python train.py --n_layer=12 --d_model=192 --n_experts=64 --experts_per_token=2 --d_expert=240 --d_shared_expert=0 --activation="squared_relu" --moe_layers=[2, 3, 4, 5, 6, 7, 8, 9, 10, 11] --router_score="softmax" --normalize_top_k=true --routed_scale=1.0 --balance_loss=0.00429 --balance_bias=false --router_cosine_scale=14.0 --init_std_router=0.0249 --lr_router=0.00279 --vocab_size=32768 --norm="rmsnorm" --norm_eps=1e-06 --tie_embeddings="early" --optimizer="muon_variant" --lr=0.00856 --beta1=0.95 --grad_clip=1.0 --batch_tokens=65536 --seq_len=512 --train_tokens=301500000 --steps=4601 --dataset="wikipedia_en"
Below are experts of layer 7 (counted from 0) of a mixture-of-experts language model. Rows are named router (the router's row for the expert), down (a neuron's output weights, with its number) and show model dimensions 0-191. Each number is 500 + 40 x the weight over its row's rms, rounded and kept within 0 to 999. Numbers have three digits each.
Before each expert's rows: "comes before" lists some tokens at least twice as common just after its tokens as in all text. This comes from a sample of Wikipedia text that the model never trained on. Tokens count by the router's weight.

# expert 21
comes before: " |", "–", "th", "1", ";", "0"
router:457547580568423461503471507531551502564461499510546541491517467514465510454587495433507505493499512562534510480516528494495531471522441581518505441537478406413543464536532433450429543483488530498544517530522426502516467449505524493453482443473497470523453474484474493506479524512510524524509533497565526618485459486398548442477527489445458449517500490432482482471517503527500491478526492468579505463476491517621421433492494514488523527483443469468470493503500492551543498527507460483453531479484505477448524498366554492445467446491426522466446487567514544457486527508534506492
down0:482552508432555518470484587501494499479531434559518499467477518523462495545451520478500539526482501533449501468537552486374547494498525461474548547516454548484507556372489458513494542515520501490583550506531501485593495473542520530501547518462570522501451473476568539526511513394420509572514517552455463489476473466430439521506522512453496571538549508496529503490491521541526530489511546471508515496564439448515481572499489474458551540551550457530497570537548471501468468466549481507466520466520483376586513486521491501435505542500468533484512492549524576550502436500510499466
down1:516494427525531504550518537452435475528477503558500431437494488507506471567572509513509464515514480442480525533471434448568523445465488555517442508547571504470446499458487523547541529459447461461566565485517434468480543529551508504567501526510536377423535499468513463559422509508550521504497538543486532494607517389527515464458556474525531516488524521510483524507514528569499492419563546441525529442505529498481517487507522572534512546461451545531434524472472489509444576554483567466551496467544529520477475531518504512477542521519461516488562481552493492473551534527564493547
down2:523462471496536477457516533478499415541559530504447496468432533534491474485482550495501433516561484534500460516496497409511506538439493453487475514523454531474499462504500524508532512546426563511462503433425454502441448492498456517546530530461525500560535551539593562518447432493477495470484535513492513415518481480477443508475489556499470472415517541507532573511492511462424475536488494498521453433454523524504483596499531460542456455481557509535532431492517511474522514540505458500522536551423564448591529432567532525499477493495478484511576449494566437532633465511489505511
down3:448479524439538413510518430474544500535482514536476538456529495501510522490478538569513494451503472552484487422544434516520507559526506524585499463507472544483510459559474493446594494499529516440530544472568536501510501491451508540473566497463502442505455469476470514500595535484525429488511552423430535539562543532474481496470528412471388592581563459515493507467565470467499481505525511539547490528524447513440486466524458561456502484478497497465509495511469470567515532516488501488405422484489474482465505482496441465569577544481533535462514485491488517529475503605506449472
down4:497562473440508430569514480443493463535515482516590429442459487547485468494409525514540534523456473426521460515516530562498457533450594504499505540503524505536444520525466517482553568427486534464443496502504537468465505529449487494507525539517441563396467506494443528527535494500517486415494426489531466479505484446445465562489490518440570527481518521518400489548485478549534498489538515543523529400538546511431562481537493482564439510533537511539461543491523455504505569470486483559484508504474528538475497447505466435468462537492450512508478540523486562492392485475511564492
down5:485505447505529545533430466564448494496470512501530520486453489453453530442483462557482499474546516483563425544482446463521462524535568479565522461503460490556536480453553521522499543483515454449487477479430475559482464456506519562490523404465489495504530521503475536461475474479456442461503504523525562469460524510495521515466493632427529468440538505500480536510525466516492530502540548558474425502498558545465501463468538559601552510512521539551586513503542469499582555517492491492485574497469498521448451552496499587450520478439534539510505476531471466553629483454543460498
down6:509518530558461525481551491534479501491582493534518547530517486545519513493620490455539482481522566477462475543448578556495542471461500558492489460454530561431521477531486524511449515496563480538490480521515477428520539465510543499491448553465516494572500468520483465580466532476473484456490516503523449456414528503456567540527502505512478504553462490422402494498532461465470457444552418588498516498551431542524546508491451435444462526514505531515505505475560507467524518494570452457512460499504573519596485409473512462510518556506490532598583452554505493498550465492482474518
down7:499436466486411525511513507572452498524506551529462484457477520478511413457558432542513460517461467569486431490517539490491515461527473532432526449512580504481581499462573516505526357478497439462471465509454491432593531443489542529449536504508492511532473485514562566497448486458515516429412488534465498467506472511469495445451541462492489475517544549466488474500524502461497547452476549565429559517474434506551511474497579510548583475499491468500497529538538543546430525588528482544492504500473479509499500465547517494490499471503418501561470516502527498421484478547508489544
down8:470483494493475459459567489505521435444462496543556523562406475454455444464453511487515487530530464487386542505435505487539527486449450509483507457562491488529536513485481540485510489531509555508518413493446490511507475539451555492511507521475524494575483489541442529531502549489570475547497503471562518514453475547553537573482486455500594483521477516410526507454482588461561468505451496493533489476426547534496573525486499521499555450509453430531498572454537490509491507529448496492498568571563427555503533480441498532548482493468550460464448610492423528473509479459471474462
down9:532571483450474537473526483507537560465433503549523454551545416517567546475512517502530543463555561496526508520477542556493485493462473527519502467543504510496519549508479496494566485501562503493515397494502492546409448479549389467560518534493522547522493533492462491543458480569475417535432476486537533479525507486583476533529545486524448542488447509402512530425461486445488503461564472548513569541524547535445502474492519453535492481520534448554502459526416510507447451481539514518518515550583456577440567504477481494435506602499445552533504474494475486497535512498514538486

# expert 17
comes before: " |", "\n", ",", ";", " |\n", ")"
router:407552501530490471417489484506498518505521551467528572496468549481431531524476528480510455442508505523536510499480524543510493552526488554448488497451377557477532454557483402483502472521491446482457550439510446528586491499504514498456500517536475555540542482555589498443490478525471456524453528495578494498542456456515501405496521486495448584515494482484463476457498426557472507470497570513542484522512515441539455502467544420529564515561525487557527469373517515510528505506524489457482519425485431515540504524508563484547427498533430511502495517550457492548534525472542532511
down0:471507555524543503463519473516483469451527431462488462485558491465479458522475473541507393450494559523405474534514480521448555501467460515574527494529505439478511497582527509499530498532478480476494503448415482424570524530443532510461565559524455534523475535504473514571502496527520436448522424501446410533476569553456485533525494511475462524484420470478527499433438478473467515481508514531503457462534489537492389513430479531533539512526519522553481565486486552543510524471480493477491533483480526556477468525561563454474510460539418430506525488500572493529430621513513500483
down1:523557541446505468564483451555507526538547453515487446517554507514492500479526421521472513440465515508474500533523576437465537460536453447552492468472444559462469480514482594518483497474485580488456550521433526487425514536429519507437524412522465510445529505519396526513535511492485497482516495461559506410466475554540492465489529492505458547567559540579469524530529499567502521493480471486506562448506528561567519515459506522476508573523475526543490484551497525483405521516471501463574446479520545492480520475474532507498453453509517490617482468474531487536455478605498488427
down2:545437492435447520500496441510520493477488493428491477463521490503551532469484446448459603499480536526452562571525434591481511530512499518365450501475389473460600485523467430551517540489470497471554482445494458483521486469514476475445492451472505501561547493493476554504468515392497519421514512598560478530441494520507501454478529500492498540557508469476515460465447547527535476519496506517469484469474474509522467447569479544512438462463518450563464528547559523451430519511450526488582550479478497523545532496490502496512483543506542461589440488500503551511505485510526475487
down3:479519459499502501489432574465542487526535556507539595522464477616467530489511510498515495553501474530469499540486509468556478517539554536529379470416521555504501492512543449466538538500513489517472474542516526515467534498485516460468501537545523474505534567449502465570491491513489484563591436469501570551540395514509477464535505488508510472476506457463508523406495482459536539488531447571566508459466589448505440521500524543472455453528499462438505495479478593484521581466537471460502498459378534556499478497417525445450490512525517490555465513507498450498484523548511486465
down4:541491483449480515517470565481542514420455547532494484473509519501531534430486493511483456531469484584466497533451471419541549542542508444467541451474535501423519442550418456487537623518572470480492502552491443534520550503476515549470502471510492456437460571457466518477551473517544485502514479533515527458498511447467507455482509478497484433457417549523474458418449442542549505456526549466498544516436454502437470580468519561481464464514467514472505447488483494472530481519533497558559496501502506539437505512430521552504469524498568413469496469446539490489493435523507617479
down5:473475523544448477497514433572540505492479472505526461533464480533426470465461496516483508565522512530440453528481495471462544478431488548456560556539563459468477523522527463433589467495484398505429504554498523538444548486510518536457546483418467458536494546452509523529440561479505485528547557490457415455546541509489531494516506523475550424499494572556458404531455494523521483472498512476510556487502487441446471526526449392467462528507455505436511502459501465544487555505507508445495497468518519528387559436523477454553451447496452486510549512458515544477541505486567517525
down6:485497494500545566515521519459514546463514537552538507411472525403515511528443539506551470489568492482509496508472424436513507515514460483468576515409499488513579569472431509471476492542419536454477529523566510472488467498479529493521480522429505521490364475541461525497520511524515542484459530500525565500514509524411467479538498508480536491510460496463505500499501500492506512521531477540579457449594571524493515477495490430525551482464480481534521459518476451593423489492533515556534478581519543485492447478412496451472436490498489463456512428450505402478531548464583483519
down7:488539531535457472527528481443512484485475529472497511515499520531528534500546480505531445515525493519450540540515499522539508434511500481473440449498541462469545489421541480523572503512497550556541485492489468482474555574482497470464534510500519555504440543529448457454523502452573418531542557473512513587520484532483442526560441562517550448558459554450531449458486515484593509530428509508508535474448504458504436514503443472500504511562466521533434589345529497506481505457484462528499457510500483504513539562597523507550476488485498489452455523434514498496504420455475406586
down8:609501479484441445472502522587545533468499539441519480494570508484514510600461494485477501485516557497416509527503477526587486551496472477430470567477542511488568520471487561516576459505508559567465437572460521523508506490530503493463520453558475502518610511448495503447455458560442487439554477478503535505476500480562508577451511535460493490515438530484532498438488537511473492473425560513540473459529413549518490420528450506554584455550445444493442462424481471512496494441472468460459486473540548455532497506533512470512526507549474478483529505501493500513532551547483509538
down9:560494414508509416457540534477398491501534431493517482463462506529457521519515528458552507494461609478450428454527507557529530450467437512486472498559517436511428483514512481502577517448561512545416517490479529501566477453537561538483557545485549496511488556456509458519454526498467499534532488538511520573508507442482506524519468519500562429475500468522445492451534540513452454495523439497539416478536499542456523492475574493485619575582460491554488539499503548523497535548543496535532466460420454533466496512532488569563472539517536516446498489527554493518477528498496466493

# expert 54
comes before: "==\n", "==\n\n", " ==\n", " of", "===\n", ":"
router:484480421548467513486523559494518525492536474508507456449516537453502491531482459465481502515490537501460481485485517549460521467555502433505537488508506491462492407498421530550517461442513459504517569449537508524428489539510602537477429474491498509566554310517457476517495473578566471492471460529505548534517509482429508517506482509453500448519544486504497442486494487494479460475524467449536519457584507547525495477447548580488476560541504478555466532563637547547495543559474505521490502451490541589471474538488569497488575484480494495509527462534504559500490503524473513506
down0:466457589447544520531505487496462532466479465492488536489551508492511586451462563512411478510537526521478444545522482534484525492504539460469470457471485477488498543482466554512544507419475599514503457496526537451535471581479514525459559490519502527473446516459525497489496527569492538496538530397490499564474481494522462500497470525561508574442480501504456473429475448529486541512532515459594448564476512508435423486508473500493480542566559522466468486507468502538500589563530479563554507498476501604563498489514496517501521534538549391512473503501511474506520458639515474445
down1:530514487535543537455445588498513446414522493486466538552447513467510559573502491541504454518564493551449474478538486490447494516465566525489512472525468535468555571517515440501507504446563504526473480489418490497480436564490454521499493516452501470491487517491475482544470412515478573480521445474449526478468507528513487531549501513517484540509486479544514445585453443435453545507503525539512526523469542475567495478475515484411522470518539510554516483393494484495410573575459496509477477477472415511488581541516491563516486595536491534545471579425448538527508477511588475477
down2:500525522448486446493547511474511518474433493470484581534508494541511517446485445521468477583580535516539517476499509510515530529477458504434534490552457516553519430490488522467480522453480438541488498523509511505483506559493505534503574484509486502549543596507566515561570515472507480497457509482458462514537553442544608490480548494593495371537446513505543549518516572525517571523495473490496427506555470492442482460456529503447460524471432486482516559534463531555526516587476517468499530482523455494471457560572539540429457502566510577529532449501476413505560488492544528516
down3:434517523550504493566557532490531445463460482502541491477494503375491503547483463555520517530470418511590441493526533480523537466485496460440463549482448495491519464430466526482567471531536440533462545515477490466446534522466496493531453494491511518500486563531539475559498515510495522510463519471500541504529487454523473478436504522491414496477511473447477550438498473474433498434542450479496551480538460532495529440480473450509505507425530575491394531425517565454432541528513452498488485529458550452542532574563531568474512516571543572511569460480513485555557452535447433518
down4:495472496468529503499425570532434436478476514548540483522412500507451462502524510547559499502482531455478439513475489489455494542423576499506502465473495499502511600453541390511503454421507523442512557529552488476494521552554510485542535581486533516533515521540478465507456532512513442509493477459545584501573503482487523504493596529501503531504525453505563524552508477443506552522458479556522511523492446478422503542562510543485453529498531468527399512499486532483581443521503513554588446495457480513488541559594523490511495484507508453449476471471566579526561481517537426496
down5:496467521532458556495495538520465572535521445381498543433437593510501438496450465525503495505463496489440481464532532510497455556534485532504465432468502466523537438521464565492514494492412519554540474507515497473488464475497435365566437513442509467504499555525464508457526503489469477546444511535521477503518488509527541427451495517410490471494518508426469533481472520555490472425512531544502477510430545530502468417503507448583407474526475525477465484527535481548527467487455510528508505469501514385498523463436485536448506527474518409499513513544474537533454538568473503514
down6:478511443501532435577538493445472491485445434402513494516530509496542513511484526495508519556472551510517601507549510478544507554494459511477501443569501417529426477480449549552461487457474537435475526536452501471509513522485542441532502494466465455460463343511520500479479480454524500556466539533446453486510466470483499490463459468465471526552480491405469477535460462513561548480540582475456495500480430495469510477534578495556458490510476465457533521489484491489420478579497475508472482438505485412514469504564546467533537523533493451481455444565516503458460456491547551565
down7:543477512486524484557462525509565555469475509476512495486503463434549539447512495507534519531549531520560496570453525534498485384469521458523532489490505500464457491499511468505486469466462496513611489528414465499464453487548539548480541545460559533538491496443478501491563480559565442492531525401559447516445498444490490485521500497475557487432492554488542528524491489484583543508518422465498578460488559510485496464449547498483453526558514524524483510428513437536502542553519540500424457509494557409522492441511491480484499573520468470553553490431493599578442518543494468453
down8:494493511513517531516431496530482508509460492472537497508535479563509522430544491541482522486433501502456482470508434513562488455481515485508481513455508481473560513522449482483487498417431508571462454524556470496507410504420509476545505558581455497491502472540513536414492529547444520500569500490498496446534467564461469488528503555446444504561505528574484504491545576476447508397583499551515500558462509520455503534504465587426559428435514502507585454460516500475531581511558549468502518502551488485419455484493611464487524523477496495508530488506472492501505460533477532390
down9:489504593481598512480490441496475513532465519542488509529521506454567474495517507490491507523501530516431529499461560504470516450488490447485515492544502564457502438517448456497486442514490535529514501541521498458531494462461496528507449520441558504466548436401483543489453441504605594575490466448474568404410497434463499450448527443488465502519529516521478453457452483498485510446482557473507473556495485502563649529480530481489522539477485519497475486450507534491513479495493526468578525529448555548456491535525546459483525496464515470531558476443528464536444419551525492568

# expert 37
comes before: "|", "-", " ", "===", "==", "|---|---|---|---|---|---|\n"
router:491522482479524490486512528514449565456454528496537485456529532495446463492494486484508514492532505449461464517434510466455510484425465501427521557513530403441527456515503414525527480512574447460513550544484482554548446532421496506498495630547522614509477434495452473512485487461479453469478547573490500550501517501407491501454491515490467472516507454494536460474513505484456498619418471489503473510447494477519438477474391480485545544531448509547538516484578463488539495477550473470530497454529532484552442480396551473509551510443486473538476489546462474438482503517464525481
down0:446486487554486526515503436495358499490525503505487467549469463500433615470555536473504513492528557495491522496519539478469484529538472484475529467508477517469521438517439520449451469469501563483540510541486538449519509542541518471502452522537465518472482462434515456560488463543510515431481502486502519450452481503497418497527505495521473467520490549514510519540488442570517508517480438463491468491463487448440485452483429491480537506633481441463523416476503492551500394535507401496505488469427484457588485477478547444477499493553456461541522527405471399481491531482559479477
down1:474554476473504515460533506562528475483552502555462411525462536545494517515525529506493552512516445509513572534549468449479520443571517522490513504524445511495502544480493564575466528488517506413556514494520515492463484568554513443596455548540489494463558489481475501512567493468533459475494510495520463506425410515492559522511506491507540414461513430544546452548505542583428547557506493505496530430477387569478543525449515459492528516454487515564500459425470484465524460486465495483501556418501565526498511521524426532414521582514489518533551550501502491527511516460508432546
down2:507471521489446516590494533510549535524559491441502503459483565512468458575473435490497532515424397440452483521440519532480502483467505518547471464506519509451485542501471475448564543496594528544505493546471429503491466445484502521563523523538535473495546438552549492452449463534510545584478471478515545548576504436526487537493490508532515516510522517486505535501524521476570477593524570475491490458532474479608462491504464584539511553515582497505417524540485475487475530512576564492465553446404627449469489514512486444538506498491520474505503524527507502517498515540502499540
down3:519466526518536550524512525536519470541535462542560503537462576428474498483467524483518442523487544492595536512507471451532486489462481457492442459562467534499586476582465525511448396498551487455515527586482528519556493496398478498525445463497517499533493468471517493494464575577455529502548531533407520389523477465455526513512429518440434555501540503526504482485518444515444473537465545408571543477518543487439498475564504535493501447511485524505463548521533516489576529519443511512536408490484506537449502475541544518488479458435512538504448509464509522497508493439534438507
down4:563487537445508494494511491504514440572483543438535508490486520409453451519516478547477477421584567486497510550536458468534499555423481506511518449521521519470564534518467505477518456517460422493493567509394541452515514438497466443530557451483525450439524507537470471463463475535521503550449595516430571504512500370484537528423468505470509453461498487529513457566528552441455479515482468499472474499525532505517544511454529469554545522482485509504483525495514469591488458418503542543534549510545497478536548478501491481520518547502529501537424459527475448483539509433573444528
down5:431526544478534434563498534547463533425480476461594499455487481465495498519491475547487517472468533502539493553413561530505509538489552479491461524446432548469487492539509440486507489434478537506497493513550498523474545506539516483507469495436446551461532376500505525583490501571444475525493504488402431497577479516519561480517526472490505550511511442460458520437503520533566504478570507484454523458488521511453495479500532558504492498511537550389525484491435594563463464527599440491572462507557491478494518468431498599530511509516467476446510519480498499550549484480522482505
down6:548564492492557561471468429540461519471494521516480478477376573465448577498522489481431474493554466473439419467478487505506565514507556488482538521501481544501471593470505486513536526530430451438477529560524603492545488546532543483543470558498503503491486480542450463546484470473480554483497474560470524436511531468529541524526454519551475525504453510508482563475548535497502472502457578528505473517516523509539510494528515482517552513428435381516457483502557423463589501422490476545403545505486489494443493489448509481503564513505493462556514570528469483549510469498506438511
down7:473496550495469514479524494475517541485555502497469540460530516560563485522523493537519424481530557473488489474529516414482514462515502489463574431541425476508508430519523532457484524515461526461427570551505455480541418458503473605543445494489539503480416440530526561425501563481493475533484488522471569482480519482588536479553525532541532400530446498520484434470491554489529516498520472491451501479405544487471410529510448554567544470500524464509469503550441543448564450507531453545555526495488482487532513534486560476463433512419486478538492513578497462447523527502485450490
down8:516535425467471466566492518471467450514505475520541494507444487518472611440506505412464522503479544535512524512449549516490536486502466439512451432472452463533563504474545542520566590549534496525486491498455551539567466486479500469569485528531522441496497555484526556449460519534505569493487459499473574474542547546474540442476509541448504408532420426537488498485521526441492459452487475548468538466493473534452467490549495470563489355472478484486451538457521514513510461484572462543514526503501467478542482554485498524513448527496461523463509574572571474521450487474448467450
down9:477476516435483525528524504517550455550520535495567457473470509443478523526463513576493427461525541431508509553484538449564494511540521492538559484548445497501456476497500523503591511476491517526390577421565523513530484515503547491493550456442528442527544487477566531533508466467454466427508492523503467519469530482496516549527618541519528484468487546412544475497536497465472478520445460484504521484459478520509596541513455481415521539586505514516519551528446547505511497549496565577523538585515461525454531522468502481497440479512506465569481453426483578513560507527484438505

# expert 46
comes before: "-", "|", " ", " by", " |\n", "=="
router:513527456483542543509490495470468536516502469494502500488498516462470472523516423518508518459517582490473564504540494510470529534514568497460455467477501477503511406508433485509481448530492348461566517519548491488520463572525466489470424492491527565511519465476548414548464499522520484501517580513481533528491494489491546538557490550482472500445535437484450470503518477498530526473402472464496463562517451418475458510519427515434485563528470478505483569505512487536563571503568468490446477385511523540494428552511610459463511456450470467595493458456461477508532497493501460525
down0:447511524476514430511533407517508554509499498496543519486407502546514485535476494542444506481471518483536462541481607510524432508522512516526483493450467394554438545504486488501432505501474497439436526484483485445490511507577472537511559525473523562550454545550484438505463508500474524480462466454494517496534567439548469492516482451481596526489495498486533558546497514458438466567558496516488537481513486475434475536440503440490484530469577523606509533489453538466509469567419522416429500482422502492487489547474538578469472468470558492457452521537434531546494508508495423504
down1:480481546491500432491449522522533562449559508527475512481475558484486542519500569421514481438510494538493532417485584500484454448503536536532476465531515412555597497550505505522504554523519552553483539521439465471490483511491469539514528451470499495501531491541452437474490483517522541451498443480486490517499519494467522457499453601418612453548480536505475468452572438536472551549427474551550447494524492492538466476494417419478447468442439529537588580500552519537489520534438455485495541529525463552542508542466497471465557489517519555515545477537474470478519539456485471527
down2:483478539507449452511479488540455531443538508547539530492443490461513488573498477501491518548440547536506482494455489494500478502526474437530529531601479442554533556475540455519510527413556490423457504485499431525433441480537486557476547497543527546491432588450505502534540464539606476443534521480512475505456520447555474529521482542471559441555438577496484576511457455498483545485481509500438557527553474473466465486572555502450512525537539473514550446567500503490416483522502467551442455523503435460503506538483577476445423499505485474552519499527485519485528475514457454422
down3:554501483475481499485535530477439444572463451547531455519546435513495481514578450480480492457499461536519537566543441422569528506519526422483605517528446537519484498533550572514568520530526499422515463558476515436436483509495474468493479495427427496499560458517514569463486528510522481523563480461467415482543487470466471550517506412557501577427484423523504512455526457529479486472461536461475456553532488500408478477441426500562535461516500448495513481508504591443555469460494450497486501526509454533439472458493519462549489524481522468514510462497455566482521495506554519491
down4:507486555459489465533501553481462505471520527507465423498494446495527434516501511525526509534495572522527494541449461534529415571521554458470510450465492525578540505529494547549506505501492507560609538501444552509539488494542461506567440476503519485522580573517497434526534493520522439450491419620475487491490476562486528505523498551467545472511488465465488528488518537422500497520424540501452524534514452567580496485484423577547539516445545405540500512501480524492542555578530499463481509466500489481477509406524549480533570517526509516532460563493579464479495513483424481513
down5:392536452510490517511535485492518554486495476537528524495451446518538431566446481512521469563498541507508497520487481471480525483556481445588476470484545425555577548612504501494515436530506470582471548503446513495482488500495469448469448528468508475516530518494538574462482489474524486414509526442486508501527439513487458464461582483478497561531489453523493514489436477502484465480495570461490471489497505479479525486503540487486479463560576421460472480379503589468533521405551489503505468486466538512538533474509412529496560421470478558459579538472476541531492517439515468566
down6:495497602500416473513511507505488490480561473434468424532525512503441388506479543523499536518527459574497480475529519545558518552535434522481488498514485513480521511498469458496429423535487449547491539521489548537454523538559481498450417576501517492468484453533473466432549492572526524469439526526491449439553434472563506559528437463494501486545479493528497532494534489418489520505535510513562412550523418498491528506546467481451560532470532515485471484443511521499454547530501485556434477463528526461450533443537499517465533533588507501485537510579513504486439551531492558406
down7:460481473559563518508506524515596460537527502397522505537468430534495503480471541458491539516457474523448514550535492466463505540514474499499517561522400492570441534479514496512497487451506467508460472499581502423525521455553493561501517547443536513487444438467455458509425457499464453488505537500576556491536575439520510528471455493431568474549510553481538434453484461497458499509512488461578475523559455454492509503468530464471519523515411534472458460529567469506446475533508554472498508464513528405524501458521479553476454577440472577498422560545508476487496574522505513537
down8:529439428518498450493578491459528458427567463540528524486482438565490518488491503474526501451516515462523554549503572532468474466464539462498476539530495445430516489539508534502519543467516416461451477482461504460509492529522542517497490473417546508490401521469451511462515509547540534493514464449441486595501497489508568453510457550505487505445486459471450523472530556534503444500545577500448450515487480444494545405519501476488539603575504524467479509472606426506489507513525415529567493512474498475459516519526512547520525488533449422462533483526473532578502547448568481560
down9:497533539526555527466558546452510494514526524498461551480462502494519441502496445464515554453497559524453533516505513538394489557542473481434422492525489532535545457389494561487486491457489409523504441549450511440529462491484428525461524524506574497578517554545532448452578471509444437446506493570497469471469478508486474433511610546488440450528484531505468500455483494528432417497499542450503473528534474561452532520466521528500422539540573456599439509494542520468498506511521510468510465491547468471549508489483471540450505555531484542519513451477539539494489524512514439504

# expert 25
comes before: " |", "%", ".", ",", " |\n", " million"
router:475548433514430519475538488506500446570467503480554564491446493439483479487526439488518506487484560532503479517538539471475555417547565502518438528485446467472547489535434474499560438525451447475499515522528428429526418532506506542477500394457480483534460517511484539499481513472463456536495586429561510569526504510459549577512527490467502476568504452498520525476509499548530486461477481516555427510442472531542420488450475507517618490498455473515458464439497460560459550487510535439490475402470490516502524500472495536451490489466511461463518455459477435546531547472412488500
down0:486536412450513511516505546443466518571526572529465503533473482457477550479474510521456432495564512470524505466537524538504471565544498492550553585526493502545564533526488492525489493497528517480479471474485498449529589489477454465483572427572554500538507510524500564520436607525563496509439479481498568561510553470505495465503577473521576526526504492536509491477550524536467467519503590473476605467444539456501427534556518535454496468483508481538487464540572527484542430422555492567509487400472476465438443539515588513523527472500486524523499501462513487475537506503446497488
down1:462553507508461548484440485537501542514586536509473455482489451556510457506413561519490488494476511469451493540497463496463556451523514487472515440437483433485501585488543497532470501496496576501537577553544468508534464492517562522486564477496500482496504441476463522530517516578480497482458515490501497485571487452496507526478483430491505447575544462474497511523499547538537542487398519460575454523531468503499461469545485495513572451512481456437507518456584483476399525594482514540484451479461489479531378517477443551518443545572451530445459513519498448533529545583492466447
down2:504552486526448496515545480543547575501566531516534472507459506529499504508526533548515544489568516563527515485477450515480534523551496508567535472546478515399610493427426472533549511496546548462520457553440560534527500563437529494540521465483447449512555516451412566485554482483591411497489543460539514518492514512468526505463563519422452532507499548476478453475547538499529472491436420528512518469478478577551473445526492442509444543502493481511524424535575491515472533519444423474516538567509481546502459492588476486522475454492537518431441486526515481501513501481496465500
down3:454431540539497449476475583472480579530528522525494432507529467495465551532445517531526520533455550473461525521523446535415533487504511495542483489485537566444483486519505530515500489505481485523482487448438481466530489532504550495513466462573525509406470486534531536549531508504500575414577514537466543523540503511482520418456494445534491534521452442505457501469570467537578630499559579500484507513476477469495463471568472501521433480541441487545515557503457520458523473570458542501440488500478524555465474518509501545492483526542467405492428503432504466497392574490531482518
down4:477479555458587530530518451529528476501514450469435523510474502555487535456462510456466580597519447501491511479438458492450509489458569491478506475525481472469607569524436453489439530478524523476485515502503496545535507512585504454441548445494511546510525474479545448463556542479465401515437512568552426598511489489529503504470454529559539510499490448467436522492511460553542501516488535448486513447512545506488499544474460533481484534512486561498366458549523516505518519492550493428475499555444522527546486459504531472409500437502508446485505546456557488527443526516461536526
down5:474492521471508542514472498470466572541499478488456510552485545461540534433464518518509457511527557524516579441440468459533501432473446508551594474562438466497518466468573474523569585505489493500487491519481547489543510542522423422453537456498489531520492531470528529501528504508535483570540561544488512463485443511463430494439522509461492495511481515531486501485537460524525454422516503478478520487445490589499508526621509495482469549455501464550579452559467498542505495586441542484506465495528458569471483496451474380414477513464544398500509518540491547527473521482493518455
down6:463524510522489569428548525474489408467530508445497504503484473544461483528454497508530479532531436535470512488479431503492440442517439467598433517494592550509519539529474514476530537539528476466512503531445565524493434490482512497456490588479531503578478554502467577505474505499524473461510464498500453407550537530503491473506542489485456427531443456520515532539438504462445595475522467501418517502472548424586488476511517499485446491454420492465492545481475495524581536524468480470489545470508550500485485509407454538466476512535496449452522504479488387451443450551452479496
down7:488536382520518531524496417504478553592427492456554503453531492485462528439584554494483524501494480521467514555453478526458506597484501568465470477496464517583488498510478482520480528448499511469596505521429483509490492469461449505509430561456429591484484448507526466500473502527522501555584480542520488498526514554460546486469524401520460507530568507531502415468545507501501568510465579494541545535482497495563439467507510471477490522536549500463505436477466445455456506540496511521525389520463515498535545444548460464562493468475461417525500550504512484478516518535496475474
down8:457551466498522452521504537442545547518470479516495500481532468536551490497491521481483539498456507457424511488506401413512537581513496499552507507522554472451482551454580477534528482536529484529497582495509474571439480554559494487547519486476530475473533422451468529479510557534556442426473490495554456494508540503565536577533499582562470418512531465622495499513553487528521554483540464515526457508504487508532445560528506472523466550501486484494567531452497550490550570530488516470540498460519432499541396552537524501497542548500550507448536544439473535527511496470596465506
down9:475462531518521503600539519527515546518505475530481460410480472499499461560539449469491441602546544400549538472515433414561492441492542449456484512521515593437564448568487512513528531522516518527426501485596489494496435536475404473555562526506515472485526512581465480481479520544501483524485520504487528489545457524509438555457461493488532535441476505582471540504510542458508465492494507573512431498557482459481496536539448518504508494456487528490587469494476491488430536525506516522483546513452402553485540477440499458492443537485481486487476561502465508528474544500539433505